Weights of a small mixture-of-experts language model, trained from scratch on English Wikipedia.
Size: width 256, vocabulary 8192, 42.5M parameters.
Experts: a sigmoid router, a shared expert of 128 neurons.
Below are experts of layer 9 (counted from 0) of a mixture-of-experts language model. Rows are named router (the router's row for the expert) and show model dimensions 0-255. Each number is 50 + 15 x the weight over its row's rms, rounded and kept within 0 to 99.
After each expert's rows: a language model's description of what the expert responds to. This comes from a sample of Wikipedia text that the model never trained on.

# expert 5
router:43 49 58 18 63 67 71 60 32 77 15 66 41 55 45 30 57 38 30 35 69 51 59 35 49 32 17 48 30 40 62 67 28 55 41 29 61 41 41 42 65 61 55 57 71 52 44 39 49 61 52 51 53 55 55 42 35 49 39 42 71 55 38 68 43 35 65 53 52 30 40 47 51 58 39 31 70 84 47 53 38 69 34 70 49 26 70 42 39 57 41 70 29 54 35 46 13 45 66 35 51 48 22 28 40 72 73 72 55 38 44 54 56 34 16 63 69 46 62 81 54 94 67 60 36 59 58 25 47 41 44 44 63 35 53 40 38 44 64 39 64 53 38 62 68 51 81 45 45 61 73 24 46 65 40 29 55 47 30 26 74 43 60 46 48 56 73 34 42 58 39 41 35 19 39 55 54 47 60 42 52 56 54 39 40 50 49 53 70 42 71 66 57 17 56 39 82 71 63 60 21 61 61 52 54 34 51 84 52 57 23 56 66 28 50 46 46 55 44 26 61 47 43 32 55 59 29 47 40 50 42 76 27 34 22 74 49 51 37 49 22 42 41 53 25 39 64 33 24 35 50 63 53 35 62 53
Description: Taxonomy name pieces

# expert 22
router:41 57 48 11 72 79 71 60 00 95 41 41 37 56 45 30 76 37 54 62 66 43 55 79 66 22 40 57 55 62 45 51 22 61 39 37 96 43 63 53 57 47 62 48 57 51 54 60 65 48 49 70 56 33 50 69 34 48 50 67 53 55 55 72 74 47 45 47 54 55 51 63 53 44 49 46 50 76 48 48 53 40 45 70 66 35 52 23 36 52 40 62 43 47 48 59 26 31 61 51 63 52 50 51 54 66 47 71 39 26 50 64 55 62 43 71 55 24 53 62 30 64 67 37 47 41 40 46 63 49 46 22 42 50 55 27 68 59 47 72 85 54 53 42 71 36 83 38 57 52 62 26 44 55 52 52 37 69 26 52 57 59 56 23 34 41 62 33 31 78 36 48 59 32 53 65 34 26 52 26 78 41 52 56 77 37 26 78 60 41 45 67 51 20 51 31 50 51 48 67 45 71 77 42 41 45 42 51 32 69 46 63 59 27 42 67 36 20 41 48 51 53 31 59 34 41 61 62 54 51 43 42 04 35 48 56 42 49 25 38 65 43 38 58 42 57 51 26 60 39 37 51 43 32 53 36
Description: Head nouns, plural endings

# expert 4
router:57 74 74 14 59 55 50 66 09 96 19 69 31 36 79 43 72 30 50 40 41 56 71 62 63 41 44 42 35 59 49 53 29 33 62 46 83 21 66 62 25 42 51 48 37 73 36 27 67 31 57 79 26 42 62 36 32 46 63 55 38 34 67 67 51 64 54 48 73 26 44 46 48 45 36 48 32 95 41 42 60 49 45 64 39 72 55 42 43 67 76 47 35 29 63 37 28 62 61 76 40 48 26 26 24 40 53 70 37 41 63 64 62 45 32 56 51 36 61 48 43 42 38 33 35 60 64 33 52 50 38 46 40 53 46 42 47 62 40 50 92 24 55 67 67 33 72 54 51 63 99 44 48 58 37 40 39 47 49 32 42 54 49 29 31 16 64 47 60 76 37 42 37 37 62 56 20 30 50 46 49 38 47 38 51 43 50 35 44 61 55 38 54 27 46 33 39 53 50 58 39 53 57 54 63 34 61 58 28 49 49 57 44 41 30 18 39 61 49 41 56 69 37 62 60 67 62 50 59 37 42 50 33 57 57 49 64 57 52 50 40 40 51 71 42 36 42 34 44 44 51 42 40 38 36 27
Description: Word-final s endings

# expert 3
router:42 62 33 00 61 89 44 71 48 59 33 58 61 55 57 54 44 28 57 41 43 39 51 62 49 30 23 33 37 51 37 49 37 51 56 20 67 30 61 59 50 63 47 47 64 49 32 29 47 67 63 56 51 62 45 57 35 40 48 70 38 40 41 39 89 40 80 52 70 37 42 45 46 53 00 42 79 79 31 47 47 36 38 70 74 65 44 52 37 47 35 74 31 72 48 60 41 27 44 56 71 44 42 40 30 35 34 70 53 41 51 46 79 41 41 73 45 20 63 68 56 55 48 54 43 39 57 16 51 56 50 26 41 36 45 33 78 49 29 32 39 33 48 64 56 46 76 42 39 48 52 50 63 61 50 22 41 66 38 54 55 42 58 58 50 56 48 34 32 80 29 44 49 64 52 52 22 28 35 43 58 43 56 53 51 55 35 66 62 48 42 71 45 12 65 34 54 49 52 68 50 58 44 69 48 51 45 56 58 48 26 59 38 36 53 58 28 52 60 39 54 70 59 62 41 43 59 44 71 56 50 26 40 24 30 61 19 57 49 42 68 47 62 36 16 70 65 42 48 31 50 46 60 58 37 22
Description: Verbs, auxiliaries, past endings

# expert 1
router:43 72 34 22 56 88 66 98 28 92 31 33 31 52 57 28 50 16 56 60 83 50 70 63 42 36 37 61 39 64 43 54 39 53 42 36 71 48 74 38 48 56 45 35 63 57 46 55 50 44 69 57 57 50 48 42 26 46 74 60 48 55 37 65 62 66 70 73 62 33 68 53 57 35 30 49 62 69 37 24 36 54 52 62 44 67 65 47 40 68 56 32 49 59 62 52 53 46 61 37 44 66 32 43 36 50 60 56 60 41 62 40 65 28 45 53 68 40 56 73 37 79 56 47 54 41 49 31 42 63 33 41 44 48 68 34 63 68 52 29 47 52 55 56 57 57 58 33 40 25 61 27 52 64 31 53 68 67 28 34 52 68 38 44 38 46 66 47 44 81 15 50 49 38 44 28 24 20 47 44 63 47 44 24 61 66 34 51 40 78 49 70 44 13 56 36 47 77 36 77 34 52 57 37 55 57 69 57 22 32 57 73 59 02 36 34 60 50 69 38 39 78 38 47 69 55 73 56 56 56 49 40 47 30 54 66 23 60 59 63 65 47 55 53 57 38 59 50 56 47 44 42 77 44 50 50
Description: South Asian names, biography verbs

# expert 20
router:37 71 69 23 72 51 54 79 22 65 32 52 47 36 64 30 44 23 50 57 51 28 44 65 51 15 51 58 47 84 34 40 40 50 47 54 58 31 60 54 49 49 50 59 61 68 31 37 42 51 56 39 90 28 86 41 40 28 51 61 41 44 53 70 88 49 72 65 50 49 52 36 48 36 40 57 46 80 47 53 44 41 40 59 50 63 55 35 25 36 45 53 46 48 41 63 47 47 54 46 53 53 70 56 30 54 80 58 47 37 32 44 79 46 22 49 52 43 42 46 48 42 68 62 56 34 65 39 37 44 41 44 56 08 62 34 80 83 48 73 45 46 42 67 73 51 50 62 60 52 81 16 57 61 53 49 52 48 48 39 54 41 14 64 58 40 60 59 26 62 20 71 50 47 41 46 44 23 49 33 57 62 57 40 52 48 35 37 39 79 51 87 57 25 68 44 50 46 44 69 71 50 55 66 40 35 42 32 19 85 32 46 47 39 49 59 35 69 45 41 77 61 58 72 78 54 74 59 47 58 26 69 35 31 32 50 49 49 62 33 52 64 40 49 36 36 45 50 67 26 51 56 29 44 39 59
Description: Open-syllable name pieces

# expert 29
router:68 53 54 40 80 67 56 55 29 78 27 63 16 48 46 46 69 17 61 69 55 48 37 51 58 62 36 41 48 67 42 66 31 43 52 59 75 00 48 62 32 39 53 57 47 70 48 58 50 45 53 83 65 44 23 70 41 36 42 47 57 63 29 64 44 54 36 36 75 41 72 51 69 41 31 72 46 50 44 40 53 37 48 59 57 40 57 41 32 50 38 54 23 27 53 70 41 79 68 48 38 48 57 44 65 25 79 69 59 49 10 57 52 34 38 60 50 51 59 61 52 64 48 46 46 59 19 38 70 47 38 17 46 53 40 31 69 56 36 46 47 46 30 72 49 49 55 55 48 47 53 12 58 46 51 39 68 48 43 48 48 49 26 46 30 19 90 45 55 66 41 70 49 55 43 48 37 47 62 27 35 20 72 62 73 26 48 48 48 47 49 65 51 14 54 55 49 48 48 62 32 80 43 44 70 37 39 50 19 36 43 54 49 41 44 66 56 49 52 36 72 64 56 71 70 59 33 75 71 42 37 45 43 27 49 84 47 72 44 41 66 47 42 48 24 69 52 62 34 38 40 25 45 40 53 48
Description: Mid-word fragments

# expert 31
router:49 55 93 11 72 83 56 85 34 64 27 71 32 39 53 32 47 36 61 55 60 23 62 40 57 33 47 27 76 41 57 61 33 48 58 42 56 25 68 59 30 40 28 51 73 72 37 61 58 45 60 58 60 43 45 28 37 44 64 59 56 53 49 61 54 65 49 38 60 36 64 45 41 59 66 33 31 77 50 63 41 37 39 60 62 34 39 32 43 72 45 58 30 42 32 47 43 60 74 61 60 65 43 22 48 45 61 57 54 55 27 47 46 54 28 55 44 31 52 65 45 66 50 59 58 35 49 19 50 63 53 59 49 42 69 28 50 68 38 51 75 55 33 48 58 42 51 65 45 40 82 42 40 75 57 24 58 38 54 53 50 58 28 07 20 37 65 35 43 64 32 61 54 61 37 51 57 60 57 31 78 19 79 48 63 35 30 68 55 49 56 62 65 30 85 69 51 49 59 62 36 37 58 45 28 25 43 43 25 85 32 64 50 41 64 41 36 56 71 62 69 82 51 61 52 46 72 46 64 28 24 39 37 37 56 58 38 31 71 49 52 51 39 54 48 45 65 51 28 46 65 45 46 38 36 46
Description: Hyphens, colons, prepositions

# expert 19
router:32 52 59 22 49 57 85 81 38 87 30 58 51 39 55 57 58 21 53 64 43 47 50 65 49 56 58 37 37 65 51 53 49 47 50 45 88 33 58 64 50 50 46 83 71 75 32 25 71 38 68 60 73 49 67 52 46 64 51 34 57 50 33 56 55 54 40 51 39 50 52 50 63 37 13 42 41 96 26 37 32 75 47 91 58 44 53 56 33 47 52 86 51 64 50 68 32 63 49 33 58 62 40 48 49 55 39 65 54 61 30 36 56 28 54 70 59 51 53 45 46 58 59 46 31 30 66 22 59 51 48 17 50 49 42 56 53 48 53 58 53 51 19 68 61 40 76 45 22 53 80 22 60 74 52 34 36 46 35 45 52 42 45 36 25 27 68 30 65 65 49 36 47 71 41 41 39 57 39 61 67 62 41 28 66 54 46 76 68 51 39 58 41 00 43 30 70 59 32 47 55 31 59 63 54 62 34 55 42 55 49 60 55 38 57 62 23 47 41 72 58 66 46 37 62 44 30 62 63 40 60 21 40 35 47 48 36 35 69 36 53 58 52 50 25 44 47 32 43 38 61 42 61 64 56 79
Description: Non-English and technical pieces

# expert 13
router:39 79 40 15 69 83 84 71 00 83 13 46 54 47 62 55 60 38 56 63 51 44 57 58 63 47 43 51 37 71 32 46 48 32 51 24 78 36 56 61 55 51 32 39 68 59 34 27 40 37 67 59 54 51 18 49 25 47 35 43 55 56 46 39 78 71 66 35 60 56 42 30 80 60 48 63 65 88 55 55 67 46 46 81 58 54 55 53 38 63 33 63 21 42 57 57 31 43 62 51 68 81 56 54 47 46 46 58 42 53 35 63 66 43 32 35 59 38 52 52 35 59 55 28 59 42 55 33 50 59 33 18 55 36 76 43 56 49 47 34 52 51 53 55 70 66 80 79 64 50 60 29 57 79 34 58 57 62 36 40 77 40 46 45 50 51 58 42 46 62 26 61 46 55 66 41 41 24 60 35 74 50 73 23 64 42 48 66 55 57 45 57 50 27 43 51 65 62 47 73 35 37 63 71 54 46 50 41 46 55 45 48 46 33 57 52 31 39 44 36 88 43 16 39 54 43 65 45 50 30 38 56 28 34 23 73 63 37 40 60 73 53 55 60 44 49 69 61 55 48 57 53 39 54 43 35
Description: Place names, acronym pieces

# expert 39
router:49 65 66 08 57 90 44 68 32 73 24 52 63 17 78 39 72 33 77 63 40 29 45 48 58 44 43 50 44 50 33 59 50 61 33 24 55 47 55 53 37 41 41 62 45 59 20 24 51 51 53 70 55 35 41 46 40 46 54 63 62 54 29 78 86 29 53 41 57 22 77 47 52 49 33 38 72 82 26 45 59 28 52 50 39 66 60 58 00 77 54 55 44 59 26 63 34 39 44 51 64 68 46 45 37 86 34 60 47 57 47 49 60 31 42 79 57 42 51 47 40 57 64 53 56 24 53 26 61 57 33 51 38 48 42 43 69 67 36 53 62 58 31 59 66 54 74 61 22 55 76 64 63 66 40 30 47 47 50 41 49 57 46 46 32 46 64 45 38 53 33 72 49 29 66 63 39 46 64 53 59 47 41 37 58 38 50 69 31 62 52 59 40 33 87 55 43 77 63 62 48 42 40 58 71 36 47 46 31 54 21 59 71 43 68 52 22 39 56 49 66 75 38 47 43 60 50 62 82 52 38 53 40 37 35 53 59 49 51 56 65 58 29 58 55 44 65 62 61 31 31 12 59 46 34 57
Description: Prepositions and verb particles

# expert 10
router:20 79 81 27 83 74 72 78 08 88 00 74 36 35 54 34 51 04 60 62 57 37 55 48 49 28 53 38 32 53 46 46 40 34 48 20 75 15 60 55 36 51 37 48 52 82 47 50 51 42 48 33 62 56 45 36 47 60 67 59 37 61 33 74 76 59 61 48 48 45 60 43 49 51 44 33 50 75 47 53 67 49 54 67 57 36 62 20 32 75 29 75 38 50 65 55 29 50 58 31 49 64 53 51 63 80 51 67 37 42 28 51 67 40 45 57 55 24 64 66 18 51 62 58 60 34 49 36 54 22 29 34 59 40 69 43 66 60 41 51 57 35 50 66 59 48 73 57 54 59 70 38 75 99 34 43 44 50 34 43 57 67 42 52 61 45 67 35 46 75 50 39 42 42 67 51 42 62 47 47 47 54 67 24 53 59 38 43 41 54 56 63 57 25 64 41 50 65 53 65 40 49 62 49 42 50 60 45 36 48 43 77 45 45 47 35 47 44 93 44 65 67 48 47 42 53 58 45 49 53 44 65 31 33 52 55 53 68 39 49 35 49 51 57 29 47 50 44 60 47 43 49 64 40 59 49
Description: Word-initial capital pieces

# expert 43
router:49 43 59 34 59 66 50 66 47 64 21 71 57 43 54 02 50 44 58 60 59 55 56 50 72 11 39 43 58 76 37 71 30 46 48 70 58 32 43 55 43 15 75 52 60 74 45 13 50 34 52 47 35 40 47 32 31 36 61 68 54 57 25 53 77 63 79 61 57 41 76 38 55 37 18 49 55 49 30 39 55 32 46 47 56 49 70 55 44 48 66 41 22 58 41 74 36 66 51 59 57 63 45 75 45 42 63 87 52 54 41 51 62 41 42 62 65 28 43 41 55 43 57 59 61 38 52 40 62 40 42 44 47 08 79 16 48 56 37 30 76 56 32 47 70 37 47 28 27 22 68 49 66 57 62 33 57 67 18 58 57 50 43 27 63 36 39 28 64 51 43 77 55 51 58 46 50 51 63 31 59 37 57 37 56 55 56 45 38 57 78 76 60 11 69 49 62 82 50 68 44 63 64 52 73 26 45 31 27 57 36 62 55 48 52 40 37 62 63 51 61 47 41 38 76 60 65 64 59 58 39 60 43 47 61 60 48 54 44 34 50 67 39 58 18 40 51 43 51 25 66 28 55 39 33 48
Description: Discourse words and mid-word pieces

# expert 2
router:24 60 52 20 47 66 57 83 31 64 23 48 52 53 49 39 65 29 53 46 55 68 70 43 65 32 47 63 31 70 47 52 38 76 39 52 64 37 45 54 32 51 21 64 64 52 59 57 80 46 48 57 69 38 41 42 60 47 62 49 62 37 36 54 58 42 61 56 73 66 69 43 51 43 43 63 44 76 39 64 45 33 24 83 39 53 48 37 20 78 41 67 22 72 43 79 22 63 41 76 67 63 50 40 20 73 63 62 59 27 47 49 41 46 49 67 60 42 57 58 52 48 68 58 66 60 62 25 50 44 53 23 48 23 71 19 37 65 59 22 72 31 32 62 87 47 64 30 37 49 62 30 57 67 20 48 31 47 58 34 40 50 51 45 50 40 47 64 42 50 24 36 42 28 54 40 46 49 48 49 63 51 50 22 48 35 42 49 33 75 32 77 23 25 57 33 54 51 54 59 53 60 62 69 73 30 49 35 55 60 30 45 40 42 56 31 42 52 57 51 57 68 44 42 80 37 62 45 37 57 56 62 18 21 31 40 25 37 33 25 59 50 66 52 31 54 52 32 33 37 49 65 47 41 72 48
Description: Name-internal syllables

# expert 16
router:38 67 45 23 68 83 62 80 27 72 27 64 31 45 58 29 44 46 43 78 57 53 60 59 59 49 29 39 27 66 61 42 30 49 61 30 67 21 55 58 56 44 47 68 54 49 42 31 51 29 71 62 47 48 54 42 43 72 72 49 47 64 61 79 42 57 55 54 74 24 55 45 50 34 09 39 18 69 38 33 38 43 45 59 49 37 26 51 35 55 46 34 39 71 48 67 24 50 30 48 62 47 51 31 55 67 63 71 80 25 44 64 50 42 51 59 35 48 50 82 34 67 42 51 42 67 52 19 54 50 30 62 52 63 61 45 68 62 49 53 45 38 44 65 67 41 59 39 32 45 59 16 51 65 46 56 65 34 45 54 49 34 28 40 33 27 55 40 61 69 32 57 47 41 57 59 29 49 39 27 60 31 83 09 66 34 39 47 42 57 70 94 49 25 61 49 52 50 52 66 47 50 70 53 48 55 63 44 35 64 18 48 78 30 62 41 31 46 63 35 40 66 32 41 62 38 57 64 65 63 40 47 42 12 13 53 43 61 59 34 51 53 58 65 39 41 65 30 52 51 39 56 45 42 42 48
Description: Table cell separators

# expert 8
router:45 78 53 28 66 56 43 89 08 77 25 62 46 58 43 50 45 41 52 78 57 35 45 41 44 30 51 42 40 44 54 43 25 23 34 44 97 37 58 34 33 40 65 42 67 53 41 41 63 46 58 54 52 49 61 56 44 48 94 52 49 62 62 72 56 57 53 61 62 50 53 55 67 52 39 53 48 67 47 56 67 40 45 41 44 65 46 42 57 85 64 41 14 69 38 56 37 28 45 50 58 35 20 60 55 58 61 56 54 34 61 57 56 50 64 39 40 47 57 62 58 50 42 43 36 53 68 28 48 50 52 28 33 07 57 18 64 73 44 64 63 50 31 71 42 38 75 45 34 38 73 22 52 81 43 50 65 39 42 41 79 41 49 58 31 51 66 42 58 75 34 54 46 63 48 42 50 37 63 32 42 32 46 21 28 36 26 30 58 50 49 83 62 07 48 38 68 53 72 52 48 39 56 39 26 46 45 52 61 55 72 55 38 10 34 44 48 46 75 43 72 42 38 44 55 69 54 45 63 78 40 21 67 26 53 63 57 64 68 38 39 48 43 48 42 44 41 49 48 41 49 65 59 32 48 50
Description: Slavic, foreign name pieces

# expert 46
router:19 68 32 22 45 69 84 84 12 61 31 72 63 49 56 26 51 21 31 54 41 44 43 82 39 28 41 59 40 59 49 64 39 42 44 36 81 26 62 67 41 36 15 46 67 48 54 50 43 29 49 61 47 42 53 29 34 41 57 54 60 60 44 53 45 46 53 51 50 37 68 43 46 45 36 35 48 53 69 26 33 32 48 74 45 47 46 36 38 60 42 45 34 73 43 45 36 44 43 59 59 44 44 30 49 40 46 81 50 37 37 41 44 48 17 45 50 54 51 53 42 77 57 37 37 53 52 14 67 45 55 52 35 30 55 26 36 55 51 62 60 41 54 52 99 38 65 54 55 28 99 46 81 66 46 46 45 57 37 40 45 44 57 46 34 44 44 53 54 57 35 41 43 32 39 69 36 42 47 23 63 56 37 34 62 35 34 56 68 54 57 91 47 19 50 45 32 71 21 53 39 36 53 60 56 35 35 50 47 75 17 59 40 38 32 38 35 47 49 31 66 47 35 46 63 38 70 36 72 46 37 60 55 33 30 60 35 68 24 44 69 61 39 50 51 52 64 51 38 46 50 26 63 33 65 54
Description: Dates and date spacing

# expert 40
router:54 56 56 34 59 81 49 58 35 72 30 78 29 39 32 54 59 19 55 76 45 58 67 68 73 18 43 43 58 58 50 62 29 43 39 36 90 31 62 44 49 43 30 66 54 57 27 28 20 36 37 63 47 36 45 51 65 55 80 57 42 55 51 55 64 53 56 50 60 37 48 52 37 59 56 56 47 74 47 39 45 43 42 69 48 57 53 33 00 72 44 61 40 51 42 90 28 48 53 63 62 36 36 29 53 72 46 58 64 44 43 61 44 64 28 56 70 54 77 65 35 78 63 52 42 26 71 36 61 44 60 55 47 58 46 39 54 73 48 41 62 23 44 42 60 57 52 64 37 59 57 51 58 55 39 27 52 48 53 48 68 56 58 64 55 37 58 44 42 73 22 64 44 55 45 64 60 32 64 44 43 10 66 34 34 57 59 59 56 51 67 71 38 34 59 65 52 80 41 66 36 58 75 52 43 35 15 45 56 69 27 79 53 22 38 43 63 37 71 51 73 53 06 78 50 59 84 40 61 36 32 38 47 42 58 60 57 48 49 58 44 68 32 65 47 44 62 52 74 48 57 35 54 49 48 36
Description: Mid-word Germanic fragments

# expert 15
router:38 76 40 08 75 56 79 66 13 64 18 47 64 36 58 36 44 13 62 60 60 50 45 56 70 47 58 59 53 62 44 75 43 47 50 47 79 34 76 59 35 36 46 60 72 58 37 34 52 26 53 61 45 39 56 49 55 38 48 60 50 72 45 54 62 50 62 30 67 45 65 61 62 51 25 30 61 57 43 33 69 43 28 75 49 60 66 49 38 79 48 70 41 52 58 60 39 70 40 53 43 52 47 30 40 59 46 83 61 45 41 36 65 33 42 61 63 28 66 45 43 56 42 46 45 50 62 23 46 45 36 63 70 45 52 30 65 88 44 50 68 47 30 43 70 25 70 61 37 38 87 23 27 59 40 27 30 65 60 46 47 53 38 37 60 43 57 51 65 69 61 35 40 43 53 48 58 22 65 38 55 51 53 42 43 51 74 42 42 43 68 76 45 27 36 43 62 61 46 56 27 52 51 71 35 32 38 61 17 61 59 47 64 45 55 51 15 33 64 35 46 73 49 66 49 45 61 53 76 48 37 37 25 14 49 60 42 46 40 32 62 86 40 70 30 58 59 48 55 26 47 27 42 26 41 52
Description: Line breaks, parentheses, markup

# expert 6
router:12 63 51 17 86 64 81 83 39 99 00 61 26 50 58 52 47 41 53 57 57 54 53 54 61 44 61 42 47 65 37 61 39 49 49 36 64 40 64 48 57 56 54 55 57 77 40 49 57 43 69 75 69 39 33 42 55 70 47 69 58 47 54 65 66 61 55 50 61 47 61 55 68 68 32 61 59 78 49 37 46 39 53 70 57 49 54 48 34 69 26 46 39 43 43 69 22 33 53 41 51 50 59 38 34 53 57 65 58 31 63 57 47 45 52 58 59 32 39 60 44 35 81 43 63 36 64 16 38 41 62 10 44 53 48 20 57 66 42 54 71 44 35 64 77 25 78 49 49 52 82 13 28 57 54 55 32 35 41 50 65 44 49 47 33 45 61 21 55 61 42 50 39 30 58 52 19 32 64 42 48 37 58 52 53 53 39 79 44 46 30 92 67 42 65 36 43 48 38 52 47 42 47 58 39 28 37 33 33 67 35 66 61 28 45 62 48 38 48 29 65 69 34 60 61 50 47 52 64 57 32 41 23 37 24 67 32 46 58 42 57 65 46 50 54 60 41 39 60 50 56 63 36 47 58 43
Description: Prepositions after nouns

# expert 47
router:74 74 63 27 78 82 75 79 09 77 24 62 53 20 40 34 63 28 53 69 42 22 67 72 63 63 49 33 28 52 30 39 41 37 59 31 90 41 41 52 41 56 41 50 78 54 39 18 57 44 57 78 50 62 29 47 35 58 42 52 56 60 45 49 64 57 65 46 71 55 82 48 62 62 43 62 36 78 39 40 61 46 44 66 70 57 75 48 54 46 45 57 23 75 54 40 50 32 63 36 71 74 30 21 41 48 48 61 72 46 46 49 54 58 42 57 78 48 64 57 33 63 53 58 64 51 57 53 48 61 31 23 38 43 51 25 64 55 32 52 67 37 43 69 67 63 75 47 33 38 61 42 60 60 27 58 53 51 66 37 66 40 45 17 40 15 71 35 31 63 25 73 32 44 43 59 52 32 47 52 56 40 34 51 45 30 34 47 37 35 40 80 49 27 66 62 53 77 58 61 35 46 34 45 72 53 64 37 60 64 37 47 52 66 46 51 50 38 77 50 62 48 35 46 69 52 77 37 49 23 58 43 41 39 39 71 59 31 46 31 60 53 43 37 52 36 52 42 47 48 64 46 53 45 52 33
Description: Nationalities and name endings

# expert 23
router:33 47 46 10 65 73 92 75 28 70 21 58 60 29 44 33 52 28 67 74 49 58 68 43 76 27 41 62 54 54 53 56 33 56 48 23 65 23 38 79 45 36 41 37 55 56 20 54 68 51 61 80 47 30 47 25 19 61 64 56 35 37 55 66 74 35 67 38 51 60 48 54 42 57 38 48 36 55 30 59 51 66 42 51 70 25 48 43 35 52 68 40 36 75 47 45 26 53 46 73 58 33 41 59 45 71 59 69 53 36 47 78 50 43 27 47 66 34 75 53 49 37 50 52 25 60 41 29 76 53 53 35 41 31 52 49 62 71 56 45 71 48 29 44 70 36 69 56 24 58 70 47 59 68 30 51 61 58 53 43 36 68 48 37 30 25 50 43 18 61 48 58 46 47 63 67 46 42 46 51 49 36 56 41 39 31 47 72 59 53 45 70 38 17 50 39 56 60 71 74 44 58 29 44 61 46 39 41 42 42 44 50 56 40 37 32 44 50 81 24 69 60 31 52 94 72 42 54 62 24 28 63 62 18 45 64 52 66 58 21 51 65 47 51 42 37 38 46 50 41 57 51 59 45 47 36
Description: Counts and quantity words

# expert 35
router:47 63 53 00 69 77 38 86 10 54 20 90 48 40 67 26 51 43 70 79 73 50 43 40 64 26 53 40 31 61 52 51 36 53 42 38 70 31 53 62 50 48 45 29 49 59 63 48 72 40 65 50 55 33 40 49 48 67 49 54 44 59 39 66 61 43 52 32 64 51 52 57 52 51 40 60 40 87 34 36 55 40 33 66 60 37 65 37 35 46 29 58 29 44 46 65 08 32 68 64 47 49 31 44 74 44 50 66 44 59 54 47 72 42 31 58 46 43 71 57 41 65 65 47 65 21 78 29 69 49 35 28 47 33 41 19 78 51 29 54 58 61 26 38 52 53 76 50 33 53 81 32 54 60 37 33 48 42 44 64 68 38 36 47 46 31 69 77 31 52 36 39 47 50 50 24 34 35 51 52 51 49 67 42 55 47 53 32 53 40 52 81 43 40 54 38 68 65 49 81 32 46 67 56 53 29 49 49 31 73 21 60 57 35 46 37 44 64 68 57 46 53 51 48 78 61 67 51 51 53 59 33 49 22 33 60 53 45 52 45 57 47 37 54 39 44 42 31 67 39 56 41 49 42 32 51
Description: Space tokens

# expert 28
router:18 46 31 17 67 51 77 84 20 63 27 62 57 64 37 27 65 13 68 71 63 38 59 50 52 30 30 54 38 73 36 66 35 50 66 47 58 37 35 68 31 46 47 59 45 66 32 29 56 47 62 63 52 55 52 54 45 47 39 37 48 69 30 66 65 19 42 58 76 57 68 37 41 55 32 75 45 89 32 35 45 38 53 69 78 24 49 48 25 68 52 35 48 74 58 49 47 55 37 55 74 47 36 54 44 48 48 75 52 39 38 42 62 52 42 63 55 42 42 35 54 67 65 43 51 50 42 18 53 48 50 37 62 36 53 30 51 58 48 29 66 42 25 49 68 39 70 65 56 29 86 18 34 60 51 45 27 59 39 52 44 58 46 52 42 50 62 36 47 66 55 54 66 55 22 49 34 16 36 41 39 41 39 53 66 33 39 44 58 59 39 84 49 09 53 62 76 46 53 72 37 27 65 43 38 41 40 74 11 54 48 72 62 43 45 21 40 48 44 46 70 45 38 55 54 37 69 59 66 47 53 43 35 25 32 60 53 40 31 35 59 49 46 73 35 43 54 45 53 47 49 63 66 35 71 61
Description: Headings, years, markup

# expert 30
router:59 88 62 36 62 67 74 72 13 80 35 53 37 70 61 42 48 21 69 58 41 55 60 56 41 31 34 72 51 69 58 49 45 34 30 50 76 44 71 60 49 60 47 55 62 52 42 46 66 37 72 59 44 40 35 35 35 50 84 58 39 69 42 66 75 65 58 21 72 36 57 23 55 46 28 54 48 63 45 48 50 46 59 35 48 57 71 47 19 50 37 55 26 38 51 78 39 40 49 55 35 71 54 50 45 41 46 86 42 36 36 41 71 35 49 47 50 28 50 34 53 90 56 43 53 27 58 00 53 38 37 54 44 46 56 58 61 56 56 60 55 54 49 54 60 53 61 50 44 23 80 46 40 84 34 51 46 22 42 50 74 46 47 39 37 54 58 46 49 75 11 50 46 48 60 64 31 07 43 48 51 25 40 43 58 52 65 72 60 56 53 79 44 13 62 39 70 56 43 85 67 42 45 38 47 49 37 40 28 33 46 48 46 35 35 68 36 46 64 46 76 69 46 28 47 39 66 28 65 46 29 51 44 43 33 58 49 42 59 41 46 62 50 43 33 52 63 64 51 51 43 45 49 42 61 39
Description: Personal name pieces

# expert 9
router:31 66 60 42 56 78 65 89 27 76 24 65 29 36 44 45 48 43 46 68 49 14 65 68 64 50 68 39 17 41 44 76 33 67 43 40 79 41 87 53 30 45 48 54 67 72 41 42 54 38 50 68 51 45 39 63 40 56 64 59 50 33 37 50 62 49 53 59 58 22 62 56 53 53 40 56 53 84 37 52 27 71 64 77 43 65 58 52 44 61 37 38 52 63 38 46 38 51 52 55 46 59 43 46 37 63 31 67 44 63 53 39 65 20 47 46 62 44 62 57 50 47 56 36 30 44 52 37 72 49 22 45 48 33 65 59 30 72 30 75 52 58 45 45 54 25 72 71 60 45 67 51 36 68 56 40 51 55 50 57 53 53 50 28 33 36 48 43 53 77 53 53 25 39 76 41 54 47 33 32 70 44 86 32 63 52 32 59 59 49 36 81 45 18 58 40 66 57 31 81 51 61 61 73 56 13 77 63 64 65 40 68 68 40 38 61 55 53 40 46 71 73 37 64 59 28 45 44 56 73 51 56 26 38 38 68 40 13 65 48 46 56 28 55 47 47 48 49 38 35 41 15 57 23 47 39
Description: Compass and place prefixes